Weights of a small mixture-of-experts language model, trained from scratch on English Wikipedia.
Size: 10 layers, width 128, vocabulary 8192, 17.3M parameters.
Experts: 64 experts in each of 9 layers, 64 clamped SwiGLU neurons an expert, 4 picks a token, a softmax router.
Training: 294M tokens, 8970 steps.
Below are experts of layer 7 (counted from 0) of a mixture-of-experts language model. Rows are named router (the router's row for the expert), gate (a neuron's input weights, with its number), up (a neuron's input weights, with its number), down (a neuron's output weights, with its number) and show model dimensions 0-127. Each number is 128 + 32 x the weight over its row's rms, rounded and kept within 0 to 255.
After each expert's rows: "mostly gets" lists some tokens that are sent to it at least half of the time; "raises" lists some tokens whose logits its average output raises strongly, later layers aside. This comes from a sample of Wikipedia text that the model never trained on.

# expert 33
router [102  84 207  60 117 184  98 132 164 137 142  84 135 133 165 136 128 131 134 150 172 168  99 207 146 137 130 160 150 144 132 110  98 166 158 133 150 134 169  95 201 110 172 168 153 159 144 116  92 175 158 116 167 173 155  93 125  82 175  94 187 102 140 126 116 145  98 101 154 117  85 110 117 110  78 139 196 190  60 136  87 149 138 116  86 144 160 113 145 118 134 120 122 114 169 106  90  85 121 146 102 133 171 138 148 115  89 103 124 132 186 173 148 111 161 123 101  91 111  77 155 160 170 139  99 157 115  99]
gate0 [188  41 144 183 161 152 117 137 156 145 121  72 144 149 159 122 145 126 154 168 122 119 134 186 177 170  99 177 190 136 138 139  74 100 139 109 196 100 154 117 159 139 109 134 110 107 210 140 157 120 151 121 149 109 121  47 126 153 105 108 145 172 157 123 146 140 127 128 147 128 158 146 118  71 124 127 123 191 104 171 102  78  70 157 128  89 177  85 187 118 112 116 127 153 115 125 126 137 133 118 122 114  97 126 138 100  97 144 147 104 129 188 178 135 173 144 144 157 119 146 174  87 120 118  88 130 160  41]
up0 [150  84 104 120 124 179 169  99 194  89 114 114 138 101 177 138 106 166 142 172 145 112 126 146 157  79 129 136 137 174 178  88 150  63 155 110 191 160 162 112 162 138 106 186 126 136 177 133 146 194 135 123 153 122 132 104 111  76 123 142 145  98  69  97 113 112 139 109 126 173 139 135 126  95  76  91 137 181 109  80 130 102 157 164  86 124 148 127 153  65 140 103 138 123 102 115 119 140 177 188 128 129 149 145 110 151 119  75  85 110 149 127 147 145 138 106 160 111  97  19 191 127 116 120 131 163 143  60]
down0 [ 67 135 146 108  78  72 141 151  53 166 176 106 154 129 163 165 130 169 142 112 146 130 131 202 134  83 137  62 145 125 119 169 173 135  88 188 151 193 154 151 148 130 118 126  98 134  57 115 119 162 104 108 105 126 125 189 127 116 133 151 172 177 109 147 145 110  85 100 162 117 163 113 105 124 134  92 122 135 119 111 119 121  95  57 119  87 165 145 158 129 127 140 212 121 117 126  80 136 150 155 130 126 114 132 134 169 127 174 160 127  78  66 126  71  96 178 119 123 148 119 109 213 104 108 120  97 111 140]
mostly gets: " pre", " result", " Reserve", "lat", " Win", "est"
raises: "ed", "ized", "es"

# expert 34
router [141 114 184 130 124 143  81 155 157  84 162 124 174 140 151 140 166 135 158 109 221 148 112 122 133 184 152 152 163 109 142 121 123 143 157  92 131 102 140 125 139 110 192 170 149 134 168  76 110 104 159 108 151 139 172 100 109  97 178  88 162 111 125 141 147 172  71 120 146  99 118  55  92 124  84 177 187 164 106 170 128 178 116 152 129 149 162  90 147 122 167 115 131 141 146 119  65  84  66 133  96 148 169 174 150 130 115 129 137 182 140 152 151 130 168 179  63  88 106 115 143 145 140  90  78 170 147  98]
gate1 [168 154 114  82 110 152  81 157 121  99 134 122  87 130  91 126 162 149 139 118  97  74 157 129 217 153 100 137 107 157 149 135 107 134 103 101 158 145 157 145  97  89 167 124 142 176  98  94 210 158 125  99 147 156 128  72 145 135 141 121 109  98 137 106 124 125 124 162 130 110 150  73  99 120 132 148 122  93 145 135  99 185 134  64 153 102 145 101  97  80 160 108 137 135 113 119 102 131 115 101 116 150  98 199 165 167 189 153 122  98  91 146 109  96 152  91  82 166  48 124 123  76 147 153  93 215 184  80]
up1 [114 138 136 138 123 180 180  60 150  53  93 137 155 156  91 165 133 112 158 144 118 126  87 160 179  99 119  68 122 102 155 168  95 148 135 130 150 136 224 114 110 109 117 130 116 126 128 127 165 109 157 116 164  96 155 139 142 161 156 126  90 103  68  68 140  89 126 147 135  82 116  56 169 145  43 173 141 139 154 104 129 142 102 107  85 119 112 153 144  89 169 123  97 121 102 138 119  95 144 133 118 133 186 190 183 157 139 163 123  88 182 130 155  89 131 179 141 169 137 156 115 130 110 153 131 182 169 164]
down1 [ 76 115 128  96 163 126 167 132  80  95 135  96  54 146  83 163 157  98 125 162 127 129 146 116 124 121 113 120 166 138 118 113  96 138 126 121 135 157 128 110 133  78 131 144 143 164 141 164 177 113 140 179  96 169 152 153 112  89 131 138 108 195 156 158 121 103 131 143 120  98  94 141 135  29 135  96 134 185  98 124 153 100  76 139 180 145 199 127 146 122 215 162  80 128 135 121  80 121 109  98 138 165  65 179 166 138 154 110 112 126 131  89 138 156 111 123 134 140 132 135 170 137  68 161 197 125 217 152]
mostly gets: "|---|---|", " private", " con", " Votes", "Le", "flo"
raises: "-", "'", ".", " "

# expert 1
router [105 110 141  94 120 175  92 152 149 101 123 115 121 153 137 189 174 156 132 125 173 154 130 142 123 152 165 167 148 167 184 101 133 185 142 130 161 148 162  97 130 124 140 111 180 185 107  59 112 157 126  80 157 158 114 150 121 122 198  97 130 110 146  94 131 171  80 120 168 120  94  97  59 125 117 169 199 175 133 145 132 128 166 122  73 137 162  91 178  95 139 107 143 121 176  85 125 101  84 106  86 194 121 180 168 131  98 138 123 132 171 160 161 181 142 149  87  81 106 116 149 140 160 110 104 193 136 102]
gate0 [107 155 119  95 134  68 121 165 139 109 131  94 121 161 105 116 155 113 150 119 133 158 140 161 209  84 153 122 105 212 127  92  73 125  94  98 110 101 144 157 126 187 145 138 138 135 149  74  88 126  90 100 158 167 187 139  90 112 124 109 128 131 131 122 191 141  74 107 117 106 115  53  58  83 111 167 110 120 112 131 168 210 145 147 101 156 187 134 103 101 148 103 119 117 177 136 125 156  67 113  48  99 112 185 139 117  93 112 170 161 128 151 121 129 144  89  86  77  97 114 159 132 113 114 134 142 123 140]
up0 [124 140 108 147 116 109 112 153 118 111 177 124 119 167 155 148 119 132 116 111  99 100 155 145 147  73 198 103 213 147 116 104 160 165  33 113  78 133 117 121 130 133 115 106 150 106 138 117  77 149 100 121 131 167 189 108 120 122 130 126 139 123 112 114 200 134 103 109 102  66 142  81  48  58 111 155 111 129 133 102 137 183 123 157  89 185 174 102 120 113 125 175 150 112 185 113 156 112 129 143  23  87 131 179  97 116  95 107 149 214 146 118 106 116 113 107 117 121 126  94 117 122 106 124 151 113 118 142]
down0 [164  68 117  87 129 120 138 111 135 194 146 154 101  78 121 124 204 127  98 135 154 103 131 113 165 142 138 169 115 108 143 115 151 111  83 190 154 125 138 122 141 143 126 124 177  76  82 168 181 128  96 112 129 194 132 139 130 103 200 142 149 125 114 115 144 122 172 148 139  80 145 139 146 158 135 145 183 131 129 159 109 101 181 192 165 139  96 152 183  50  48 126 135 138 123  68 140 136 124 145 171  87 152 146 134 108 149 133  95 132 114  91  97  92  98 107 150 167 109 194 143 152 126 195 165 118  90 172]
mostly gets: "°", " who", " −", " goal", " than", " yards"
raises: " ", "s", ",", " a", " the"

# expert 47
router [103  96 161  77 125 130  74 129 169 112 135  89 152 159 171 153 168 125 160  96 191 165 121 121 111 157 160 183 127 148 158 125 118 189 153  97 141 119 160  98 135 114 153 135 176 170 177 136  71 126 150 107 156 173 130 116  94  88 181 102 201  88  71  78 111 164 107 100 177 104 118 100 101 111 131 152 191 181  94 158  86 155 134 154  98 132 161  80 173 137 189 122 129  86 171  97 105  91 112 105  97 129 195 136 156 141  99 150 149 133 160 143 143 117 130 155 108  77 111  88 130 185 153 140 104 147 129 106]
gate0 [113 119 108  87 123 130 104 162 147 141 206 177 173 204 141 106 121 129 126 108 148 158 149  97  82 125 135 183 182 130 125 149 133 154 152 131 125 155 160 139 143 149 134 142 140 134  99 150 146 107 100 118 191 174 106 162 104 140 141  88 158 150  85 135  96  95 108 144 124 118 114 102 161 121 108 103 140 173  79 177  76 162 160 117  94 154 127 169 130 151 170  75 113  83 119  93 130 155 133 202 110 120 156 141 161 195  72 196  33  85 131 126 165 138 161  86 140 120  65 118 159 117 114 105 103 150  89  82]
up0 [140 172 103 144 138 128 151  95 129 118 172 143 134 161 122  84 121 101  85 157 106  89  84 136 149 110 189 123 123 120 104 154 133 160 181 157 119 131 168 130 155 122 112  98 120 149  86 147 129 118 189 165 163 148 132 166 141 115 171 108 160 162  71  89 129 113  90 179 132  36  99  90 122 138 146 111 197  89  99 124 153  65 108 132 135  95 126 157 129 152 146 135 182 163  86 121 119 118  70 135 199 171 169 140 102 136  89 123  30 106 188 123 108 182  80 153 122 128  73  98 169 112 155 115  99 120 120 129]
down0 [171 144 101 148 126 173  94 143  86  62 132 141 144 118 124 134 159 198 163 100 125 126 127  76 158 160 141 126 159 132 118 112 122  92 114 103 137 142 161  86 117 141  96 113 107 177 115  66 172  64 121 145 111 143  70 128 185 125 114 131 134 180 150 135 115 100 147  95 122 197 168 140 166 122 193 101 129 113 185 119 127 137  98 139  98 144 174 113 131 131 176  79 131 117 109  92 138 153  87 160  72 137  83 157 140 134  77 173 106 149  92  67 160  93 162 125  98 153  75 104 101 119 135 134  90 134 163  23]
mostly gets: "tract", "ability", "ies", " evidence", "tion", " rights"
raises: " ", ",", "."

# expert 11
router [107  79 195 127 130 169  60 147 145 118 152 139 171 157 162 142 145 146 127 117 189 158 121 138 187 140 154 170 169 116 133  93  89 202 158 113 162 113 163 103 125 106 165 128 186 176 132  81  93 133 140 133 153 152 149 105 114  79 162  78 137 125 118 114 144 138  86  83 151  92 109 113 126 146 113 195 192 183  96 143 124 174 128 151 116 151 124  90 146 138 170 148 166 121 163 124  64 122 106 104 137 143 149 160 182 143 115 117 112 191 149 157 163 124 179 144  72  98  92 120 156 142 157 109  57 146 164  89]
gate1 [159  61 185 119 209 139 105 141 187 169 130 123 152 119 167 166 114 111 198 143 137 123 134 127 153 130 141 118 103 114 128 133 115 132 180  93 159 125 157 102  96 146 125 116 153 139 179 163  85 105 142 145 133 124  98 195  80  89  96 146 220 143 137 111 102 174  74 118 147 138 139 101 116  87 153  85 151 217 128 108  96 157 152  62 127 167 197 136 120 153 147 101 145  96 128 114 137  99 125 162  84 112  91 129 133  98 135 169 153 109 171 119 145 110 106 118 117 103 117 138  92 208 133 125 166  92  95  86]
up1 [137 114 125 154 187 131 121 122 148 139 132 135 199 146 152 135 109 120  81 119 157  63  91 149 244 147 183 168 120 125 131 112 173 156 124 145 122 155  91 142 117 141 130  78 123  98 100 138 125 113 150 151  87 140 114 152  41 142 107 114  99 110 161 120 156 203 154  89 136 120 179  80 148 149 149 168 129 144 105  78 150 113 109 120 149 142 142 133  96 140 110 187 161 101 138 157  84  96  85 166 119 154 141 113 147  99 120 146  68 137 146 125 184 141 163 139 134 141 105 203  58 120 103 152  89 136  79  70]
down1 [ 67 118  70 133 147  76 118  95 136 117  79  90 106  96 112 102 121 149 167 154  95  92 177 141  92 146 147  66 133 117  86 164 111  86 122  88 145  77  91 125 139 111 167 160 120 165 215 192  85 164 159  97 190 147 150 104 183 156 116 141 100 115  72  72 116  95 126 114 146 152  98 127 121 174 183  92  90 121 159  85 157 109 138 127  74 149 111 131 118  99 150 130 163 122 107 146 187 103 143 109 104 150 128 142 161 124  67 140 168  99 120  90 125 176 102 102 108 171 139 118 111 127 160 123 192 146  99 155]
mostly gets: " ex", " cap", "vis", "pro", "tempo", "pos"
raises: "s", "d", " ", "son"

# expert 32
router [115 115 156 110  66 164 110 158 173  86 128 134 170 194 172 184 137 138 148 119 172 160 100 134 182 154 167 144 159 136 156  83 129 146 148 125 176 101 148 116 143 140 183 145 180 136 173 107  88 164 162 129 178 147 179 124  77 114 175 117 157  70 117  97 141 130 116  92 148  86  96  90 120  97 104 186 205 147  80 196 125 155 137 161 102 160 150  67 152 109 148 108 152 104 151 131 102 100 120 132  89 195 155 132 150 160 118 153 120 153 161 158 142 123 149 149  92 122  86 108 178 158 150 130  76 144 151 110]
gate1 [119 104 167 144 108 126  69 136  80 159 138 177 126 139 149 132 150 167 122 172 141 151 124 129 124 152 146 156 113 139 113 164 117 110 186 129 109 111 186 123 183 157 160  49 109 100 158 109 115 130 164 160 180 108 151 128 119 146  95  65 125 113 126 104 139 168 102  65 135 112  58 113 137  68  58  97 124 115  97 212 140 161  76 111 171 108 143 143 138 112 129 177  95 155 141 111 124 129 158 183 138 119 124 120 131 137 102 107 145 131 114 150 145 120  74 123  50  42 118 158 165 110 107 139 109 207 116  89]
up1 [ 85 114  76 102 132  78 100 136 106 140  87 105 104 113  75 123 128 135 126 133  80 166 138 142 234 109 124  82  40  91 163 149  73 154 146 128  86  92 162 119 121 146 146 146 101 165 160 138  75 116  96 123 143 170 102  70  51 134 108 140 131 130 121  83 116 109 122 141 106 151 200  72  60 132 125 157 131  93 134 158  64 170 123 184 131 135 117 141 137 133 168 112  74 140 160 115 142 168 180 150 151  98 155 120  76 112 144 154 149 141 165 126 144 133 112 128  93 105 119 119 132 147 131  87 194  96 132 130]
down1 [ 81 112  79  94 210  81 167 144 174  78 180 121 131 130 125 172  76 163 118  91 125 154 171 149 203 142 147 148 170 120 118 137 154  94 131 137 122 108 117  84  97 146 139 104 112 158 116 142  89 205 166  68 129 162 112 169  68  95 153 154  92 109  99 164 154 120 107  75 116 139 103 156 102 123 109  94  97 119 181 105  71 146 125 142 145 211 100 158 115  87 138 122 133 125 128 181 151 183 138 174 136 139  99 153 105  74 112 139 147 174 126 117  91 151 161 144 128 131  86 126 134 103 156 135 147 152 158  78]
mostly gets: "dge", "pper", " love", "ft", "tt", "put"
raises: "land", "che", "th"

# expert 9
router [100 124 155 104 114 164  63 145 149 126 128  99 208 179 145 152 157 144 171 103 160 132  77 155 178 144 173 151 138 136 129  93  86 180 124  94 144 122 196 129 155 127 169 128 183 143 183  72  96 143 127  88 160 119 164 116 129  90 170 104 181  97 111 107 119 154  91 125 194  96 128  84 119 120 140 165 204 170 119 162 105 173 135 154  82 157 147 113 159 103 113 133 134 143 178 106 110 121  94 153  96 162 155 130 179 132  98 162 124 141 137 170 144 156 161 166  91 136 124 142 183 113 149 111  66 141 176  84]
gate1 [ 71 148 110 161 135 200 122 118 139 135 104 161 189 180 166 130 141 107 130  91 123 164 126 160 115  97 171  88 101 132 130 126  91 161 101  75 105  74 169 181 129 158 168  77 135 144 133 126 145 123 144  37 134 119 104 120  97  94 155 115 228 115 139 105  63  83  85 119 190  69 129  97 120 155 114 112 132 105 118 112 139 140 147 116 137 132 125 135 141 193 170  60 210  69 115 109 123 124 120 214 136 123 126 148 126 134 131 138  62 142 134 130 100 128 155 132 137 141 146 105 149 120 109 135 113 135 143 153]
up1 [ 89 158 121 136 148 169 196 139 132 145 175 142 151 165 150 107 107 109  86 163 125 128 126 142 162  91 170 108 148 136 135 129 127 142 114  39 133 103 149 151  92 156 166 111 126 172 149  94 152 106 112  15 110  95  98 124  93 122 211  86 179 147  74 150  91 109  52 130 158  86 128  66 108 145  87 116 109 146 134 147 154 139 108 144 138 164 108 128 153 131 158  89 146 108 115 132  99 123  75 175 143 153 124 137 108 164 165 161  58 171 123 121 131 143 169  99 101 150 100 124 141 108 118 106 111 130 162 210]
down1 [127 138 139 137  78 153 133 167 183 128 115 102 172 138 101 113 152  73  96 183 112 152 151  92  86 136 141  75 101  76 142 127 121  99  36 122  88 172 159 124 103 119 127 117 160  85  85  68 117  87  74 152 100 188 145 131 128 165  82 138 142 206 162  95  98 111 108 103 114 108 134 133 111 100  75 177 142 152 148  97 115 117 148 142 170 112 120  93 123 101 136 158 138 100  83 161 150 134  99 207 136  92 128 102  97 150 137 163 144 140 169 137 154 168 114 118 103 114 204 176 156  82 133  71 157 122 101 107]
mostly gets: " ex", " Los", " Ex", "conf", "mit", " Un"
raises: " ", "o", "-", "k"

# expert 52
router [ 80 124 147  73  92 171  85 106 144 127 133 130 148 141 174 146 145 166 131 126 118 157 120 155 151 171 134 162 149 153 172 107 107 178 164 108 160 120 170  91 142 120 157 138 156 166 145 119  87 127 158  65 214 153 168 121 137  81 190 121 133 125 140  75 138 154  74 100 140 102  89 101 104  71  99 152 144 156 135 147 115 159 161 154  85 154 179 121 138 108 142 129 194 111 155  99  91  48  96 110 103 151 143 177 125 132  86 127 140 163 122 166 153 161 128 145  82 119  98  62 178 136 186 139 114 146 193  96]
gate0 [163 152 165 155 128 180 142 117 121  99 145 101 205 128 143 124 178 156 128 140 117 116 121 160  98 120 110 131 187  66 133 132  94 155 201  70 165 180 158 111 104  87  79 125 154 132 131 116 148 138 154 108 164 138 137 100 146  88 162 120 239  84 110  94 146  91  74  61 121 123 179 165 126 106 148 142 143 100 113 128 127 134 124 129 122 119 160 108 108 125  82 142 182 136 181 163 117  85 169 136 130 151 185 144 136 171 101 173  99 129  93 133 152 213 119  80 141 141 143 172 121 159 121 175 120 141 134  98]
up0 [134 133 151 126 153 197 158  97 137 102 150  83 209 143 159 153 162 114  83 181 143 101 100 163 109  88 109 139 177  89 123 119 140 137 167  65 157 152 165 122 124  82 124 111 130 120 127 131 140 126 109 143 182 145 121 122 108  76 167 137 208 138 120 126  88  97  61  50 112 117 148 161 103 114 125 147 145 117 105 118 126 141  98 163 113 119 136 128 110 128 119 162 194 147 190 160 122 122 139 150 128 124 205 174 110 155  98 206  79 117  73 130 134 212 119  73 101 137 155 125 141 168 122 171 122 105 120 118]
down0 [164 104  66 154 101 141  98 106  74 150 141 146 120 155 121 155 136 119  62 166  47 165 131 120 115 142 173 148 111 143 146 147  87 121  90 148 125 133 115 105 138 139 151 106 112 143  65  25 126 143 128 145 110 188 116 154 157 145  77 188 151 137 132 108 148 124 150  94 152 137 114  94 124  55 110  91 129 163 101 125 107 167  98  54 107 132 126 170  99 121 165 130  76 107 122  78 141 139 109 183 172 100 117 143 153 176 169 132 145 114 174  64  83 116 152 165 126 141  67 145  77 155 124 102 131 143  97 167]
mostly gets: " The", "The", " sp", "|", " Est", " Clade"
raises: "×", " UTC", "cies"

# expert 50
router [106 107 142  94 111 158 102 145 133 104 126  99 161 164 160 155 169 136 150 110 162 170 126 149 161 129 178 155 156 178 144  71  83 165 148  67 182  96 158  93 189 112 118 142 142 177 137 116 104 140 150  82 127 176 151 131 137 104 164  88 151 133 107  91 121 175 103 110 151  85  68 129  67 114  86 140 151 126 101 186  85 175 148 124 108 181 155 123 132 123 147 100 156 113 132  86  93 119 101 120 100 156 148 182 160 142  76 145 119 167 147 169 179 175 147 155  64 113 105  75 121 161 159 111  69 135 199 113]
gate0 [143 133 179 105 150  92  89 116 135 186 144 177 114 150 136  97  63 170 135 131 179  93 145 179 107 120 141 141 102 105 123 122  64 125 175  89 123  97  95 107  91 134  72 115 141  73 127 124 132 116 172 126 107 124 182 109 112 127 192  98 203 138  91 132  54  93 136 165 128  93 103 150 168  85 137 138 157 116 106 138  88 212 171 127 166 151 185 165 164 137 134 100 109  99  81 141 158  79  96  90  97 139  74 154 129 107  88 152 110  90 115 157  78 150 159 118 131 115 110 148 137 157 114 105 163 137 177 142]
up0 [124 127 123 102 160 116 136  94 125  81 123 130 124 129 155 116 114 162 163 130 140 128  79 135  70  74 122 147  90  87 166  65 195 129 100 130  86  96  99 106 186  80  84 136 113 159 132  85  91 162 170 108 117 130 144 121 108 103 164 138 122 116 144 166 135 123 114 116 146 110  51 156 117 110 128 129 141 137 173 114 183 153  92 115  97 157 198 123 166 117  90  86 149 128  96 168 147 110 146  65 173 151 129 188  98 165 153 222  84  91 104 145 135 180 103 152 144 127 223 123 139 159 127  86 144 125 131 165]
down0 [ 77  79 120 109 112 108 128 107 110 108 147 167 119 104 146 177  77 123 104 105 161 151 102 102 116 147 123 171  85 167 151 166 115 134 124  92 113  96 136 111  94 152 190 128 153 130 136 131 128 160 116 192 135 192 110  62 157 130 141 108 126 106  87 114 116  77 124 111 202 156 129 120 123 131 199 137  92 153 113 144 130 105  79 119 144 110 121 138 182  95 119 140  98 100 109 133 148  99 149  62 160  99 140  73 144 197 153 118 165 132  81 148 143  88 177 108 178  62 113 131 153 159 106 156 227 128 106  62]
mostly gets: " Bro", " f", " Santa", " Sea", " Che", " Hi"
raises: "port", "ective", "ious", "ci"

# expert 29
router [118 132 165  88  81 186 105 150 150  91 156 130 155 169 144 163 184 133 169 119 163 171 139 182 152 137 152 159 152 171 181  50 131 160 148 118 147 119 140 129 176 126 150 152 225 153 145  85  94 164 126  93 156 142 134 126 124  95 162  93 135 116 118  77 128 183 110 107 175 100 120 111 124 112 125 151 187 155  93 166 145 147 127 143 105 140 193  89 162 146 161  97 133 105 188 130 100 108  96 117  69 163 136 193 186 127 113 141 110 190 149 143 136 176 125 145 122 105 113 117 170 134 172 145 116 144 188 108]
gate1 [ 95 128 193 108 101 153  94 175 124 126 107 168  95 145 120 124 132 103 136 157 115 115 123 187 128 150 120 184 194 147 174  81 169 130 142  94 185  77 146 135 169  86 192 203 127 135 171 112  85  91 125  64 145 118 149 133 111 119 160  89 133 129 140  42 143 177  92 125 154 181 101 103 143  72 135 119  85 129  86 117 143  98 177 114  45 125 155 132 145  82 163  95 118 102 130 140 181 101 134 145 105 114 109 162 150 165 128 144 113 159 119 146 124  99  88 109 151 140 161 162 105  91  78 109 107 172 122 123]
up1 [106 122 139  44 105 188 105 155 136 130 101 128 118  85  95  94  89 135 127 142 135 103 113 158 113 157 110 162 155 160 195  96 142 142 175  96 181 153 128 132 121 130 195 161 170 134 122 110 139  99 117 126 168 129 101 104 160  87 165  88 207 121 105 108 129 134 102 139 133 128 111 141 128 122 196 139 105 116 139  73 166  89 144 119 107 131 192 118 132 105 133  88  90 115 131 189 130 124 171 145  88 142 154 204 135 100 126 135 126 189 133 146 159 113  70  92 209 189 137 161 119 137 157  79 120 180 146  70]
down1 [ 91 127  98 200  95  76 115 127 100  93  88 108 156 141  76 150  85  94 139 158  85  93  95 122 109 120 129 113 152 140 122 109 150 135 161 102 176 152 144 134 151 145 100 167 120  50 182  88 141 152 102 169 133 135 113  74 130 127  93  89 119 164 160 132 154 136 117 111 202 141 148 156  94 193  79 130 100 172 160 127 106 172 120 127  98 135 144 144 154 154 125 150 146 107 177  67 151  84  81 142 112 114 122  85 104  69  91 105  63 144 132 100 120  98 108  88 150 137 138 132 224 110 179 156  85  94 123  94]
mostly gets: " those", " these", " whom", " addition", " how", " future"
raises: "t", ",", "1", "2", " of", "e"

# expert 36
router [117 101 164 149 121 159  71 149 147 103 175 138 144 163 161 152 141 161 148 103 159 145 135 172 176 142 174 163 161 145 159 151 121 173 110 112 165 100 176 112 119 105 134 140 142 181 141  93  88 147 180  89 158 153 163 138 135  85 155  51 137 123  94  88 105 167  75 131 123  77 130  80  88 139 130 158 217 160  84 121 117 130 132 126  86 155 163 121 147 142 136 120 153 144 157 106 111  94  68 105 105 172 146 151 148  92  74 168 161 153 149 177 131 141 121 181  81  98  71  94 168 122 173 122  69 142 169  97]
gate1 [ 86 142 173 147 126 152 156  63  72 119 120 142 200  50 124 135 103 102 209 115 110 133 112 118 180 111 101 124 165 121 162 192 105 141 121 118 115  61 117 137 149 136 140 170 144 147 146 110 137  96 150  56 108 132 117 117 131 139 114 133 123 119 116 127  70 113  93  45 102  78 173 147 115 112  93 154 168 127  85 151 138 146 145 141 100 169 112  50 154  93 133 143 126 153 133 135 127 109  92 114 129 218 181 142 110 138 101 133 150 135 159 115 171  87 210 170 143 151 130 139 123 165 117 120  99 130 143  80]
up1 [141 184 117  85 159 155 161 101 135  80 118 115  82 109 125 118 149 171 129 176 123 208 118 165  86 133  93 120 149 188 129 109 116 137 133 125 118 125 160  93 107 117 192 114 125 134 149 100 231 127 120  51 164 125 128 124 119  96 161 115 181 111  60  63 118 171  97 147 145 158 149 149 158 121 112 101  99  99 136  86 159 146 156  79 143 125 116 176 135 107 142 108 135 106 153 137  97 104 117 142  99 164  75 163 143 154  78 145  56 150 116 169 123 141 115 122 126 140 144 127  91 171 160 134 102 192 210 118]
down1 [ 86  92 110 147 110 130 100 130 155  91 152 172 122 117 123 108 111 157 169 159 118 110 119 208 123 123  84 128  98 133 125 118 147 112 172 155 138 121 130  53 121 196 186 143  80 112  85 142 153 111 132 154 136 124 142 113  91  99  98 139 113  78 144  46 123  91 116  81 124  82 147 189  84 148 165  77 115  80 112 118  93 184 114  39  93 104 159 142 162  84 119  75  97 159 151 126 143 139 140 128  89 126 169 105 116 121 130  96 180 126 172 161 174 157 150 135 174 169 128 157 110 120 119 128 177  74  83 126]
mostly gets: " MF", "exp", " DF", "present", " such", "cl"
raises: "ren", "row", "ing"

# expert 22
router [111  88 177  91 112 147  80 135 164  87 131  99 161 170 140 195 184 165 161 115 127 128 130 156 123 114 145 173 130 166 149  97 102 149 141 121 153 110 154 109 164 123 127 135 178 137 137 119 112 120 170  82 174 150 169 119 145 109 170 129 136  92 134  71 114 158  65 127 160  85  95  59  98 143 129 131 155 134 116 155 125 173 153 153  81 139 128  89 117 148 176 132 163 103 173  79 111  87 104 119 106 170 132 170 166 102 135 110 104 160 154 218 188 146 129 128  66  97 105  99 143 160 195  99  56 152 145  98]
gate3 [128 105 139 120  79 129 128 147 166 120 156  59 207 127 184  72 135 186 168 123 140 134  82 144 121 121 156 127 158 136 171 128 146 131 124  98 138  92 116  81 117 149 100 181 138 129 109 116 142 127 144 191  92 115 173 100 152  88 143 146  83 107 143  55  87 135 115  95 131 130  76  98 160 140 118  94 120 131  51 158 168 184 169 157 102  90 108  95 178 171 148  98 220 116 128  88 165  96 162 105  91 164 162 143 128 100 108 133  93 132 143 140 118 133 157 153  93  76 122 103 128 105 115 111 121 197 143 165]
up3 [159  83 147 173 129 141 117 134 133 104  96  84 177 136 162 144 153 150 141 144 126  62  62 161 121 119 139 160 147 114 164 176  85 121 160 106 142  73  76 126  96 143  94 190 169 112 104 130 186 129  94 164  95 117 173 118 135  80 160 118 102  80 132  62  80  91 120 116 154 148  99  83 175 161 121 109 126 149  62 179 174 125 110 119  81 121 100 141 151 133 157 137 138 125 117  97 145 105 127  90  50 118 118 109  81  91 128 147 119 201 173 121  83  84 157 133 116  80  98 136 141 169 132 116 154 192 128 110]
down3 [170  99 141 133 146 142  86 147 156  72 159 141 188 151 149 130 140 116 137 170  66  24 139 143 102  96 119 116 109 121 113 179 117 118 100 134 134 111 118 117 110  85 120 155 130 125 152 136  93 124 146 132 137  67 166  98 108 151 139 156 162 114 202  97 101 108 173  80 146 179  84 155 164 148 115 115  68 140 102 163 161 152 125 101 149  85 178  99 146 123 157 218 114 175 130 149 202 174 147  71 123  83 120 115 135 139 138 148 148 150 202 166 127 128 104  77  95 115 120 121 114 159 162  91 141 128  96 159]
mostly gets: "|---|---|", "|---|---|---|", "See", " album", " List", "===="
raises: "-", " ", ",", "M", "T", "P"